Weights of a small mixture-of-experts language model, trained from scratch on English Wikipedia.
Size: 17 layers, width 128, vocabulary 11198, 17.7M parameters.
Experts: 32 experts in each of 17 layers, 96 xIELU neurons an expert, a softmax router.
Training: 377M tokens, 11493 steps.
Below are experts of layer 9 (counted from 0) of a mixture-of-experts language model. Rows are named router (the router's row for the expert) and show model dimensions 0-127. Each number is 128 + 32 x the weight over its row's rms, rounded and kept within 0 to 255. Numbers have three digits each.
After each expert's rows: "comes before" lists some tokens at least twice as common just after its tokens as in all text; "mostly gets" lists some tokens that are sent to it at least half of the time. This comes from a sample of Wikipedia text that the model never trained on. Tokens count by the router's weight.

# expert 12
router:081113156165172076116159098085126088142105087096075172114103139133161179127156102188149117171125101153170159189113106116102154127123094154090136111170143143075108048108118118162157112095121104153107099099117146121088085134172075093138156144183122110087149142152085100165090147107106104163133174109104094160132090087156091118088143167104152082106159084156122091101169089098068066153162
comes before: " the", " a", " his", " 0", " their", " its"
mostly gets: " through", " in", " per", " north", " south", " east"

# expert 7
router:162125169153154126120181115115110168142100089157165119119083148143058156161123103141141114167086103155103160183113104137080143104159116154125103136150182148146105083120119109172152179172102102147085069106097163098092116077036108100128159123192100126114153173174136137172101115096075156167122157116095086128086120087155104077103099155094152194105185131166153126082143103116132121150180
comes before: ")", " |", ".", "–", ";", "°"
mostly gets: " (\"", " sq", "^{", "present", "2018", "2006"

# expert 27
router:128152163146026129094183107135113116112109092179125183106089158102114165141141160157144129166108103169102134168084101109089144152180099151086109093160156139138083075094119076153084097119106118142097100140122189108088121103179142100141148115168075093106161151147057115165082126099106146164142150089099122165079126093125120106102091139094150074086150138124178095095162102102141059159153
comes before: "\n", "-", "|", " (", " ", " is"
mostly gets: " −", " ·", " became", " Candidate", "ward", "elf"

# expert 21
router:119116147177144117089116120162127106156098091135151145109096189097091159206155099124156099162101101161116156173146101144086152134093083155085109088173138160157092087172105113152157166095109111150106099163103147111084125133037175109140163126139100071099147146173087118159096120096092135172150174147104114200097152075154107174092129179090135074104143138178162099086163092109146149146142
comes before: " |", ":", " 0", "'s", ";", " 1"
mostly gets: " her", " His", " Her", " women", " MF", " Women"

# expert 4
router:148158165129131168077105081164129146156120098073146094071081144133084154184145156131142124171114114147100158169128132132091175093112076163137089100169158175113120093058108110154056143187105065154099096149129166084093096124114076087132143134135121093114143157148133070152108190097087118186166173133090166163104109079158130129101111162122147065101151133092162130098164122104143152161120
comes before: " |", ",", " (", ";", ":", " –"
mostly gets: " there", "iel", " century", " could", "%)", " gave"

# expert 6
router:151125132134184140101133126176109038150099108105104189083092159115155136144111159127147118156126122199109148145143126127101129136094116154130114089174155173180124102102114085171036096107085125132103099128082181096102105184151122115080143139158100100092167169170094181181114181124094098171146158090098113140115151100148097178092136152085154132107135146202193129123152106103161106143115
comes before: "==", "\n", "The", "===", "In", "="
mostly gets: " V", " all", " European", "Other", " control", " changed"

# expert 30
router:130162164171120091098152119078103076164087104207135119113119147096150137115185154217152111153104124185097151158158109164094137089077079159117128102154124148103110103166121111158067089100126103142105099107096153091088129172151123104122155123130101096104156146162162095170092178115101088146151157101105160201103137110138105101095105152111144151086119061063147109106140063097130111176087
comes before: " of", ".", " in", " and", " for", " to"
mostly gets: " one", " new", " this", " member", " building", " two"

# expert 13
router:198209154165137087079131157182115144139113083060131065133107157107129184086113133155186111171113131177113141169143100142088139138178076163119082105152133120108101067201118112155107173098116130146098089075157158109104100134123170117142137153165104085099167144153141125174101175092088124153147153112107150131102124129136099123105144144115163101098136085202086125090154108108179089153116
comes before: " of", ",", ".", " and", " in", " was"
mostly gets: " history", " information", " book", " film", " art", "ology"

# expert 3
router:129124142151108119068131113147127070151099095137150122118093168123070143149173093176155076164103111152207146149213093153079156120105098160132116117157144138076108089104106103161097121101090116154102104101046174115102115138129101104130155155137110063119154143186071116155082135097120134177147176099100134152092068102125105162097098141106158142099160113211162104095138108114143170149170
comes before: "-", "\n", "|", "=", " •", " Born"
mostly gets: " Re", " re", " Red", " Racing", " DF", " Police"

# expert 9
router:143226182168113158085150082130131091154095112103130095121094140137090151117170052142146120160111083177180148165130083160090171133099099152117098107180148137130090078136111105161178129219090104138102104161173172101101104145129094116155177121168082089110157157165144113162080077087106144153146166115121131129105139109141121141089109154089137124122187183157101153100132102095108129165129
comes before: " a", " the", " not", " an", " been", " his"
mostly gets: " was", " were", " had", " are", " is", " been"

# expert 0
router:164071149158128134086110093165115078166128093172088191114107156118099118094156165189178102146119139149168166146104134121083158092159108166083081100168145186120117105067100117150141098120101081163094115110131164092089128163067147103132195111141120067086173155153065147164107161123116099172166154117101086134098098102143112128095116136088158117077163134143154110096157091092148076168122
comes before: "\n", " The", " He", " In", " It", " This"
mostly gets: " before", "\".", ".\"", " From", "|---|---|---|---|", " will"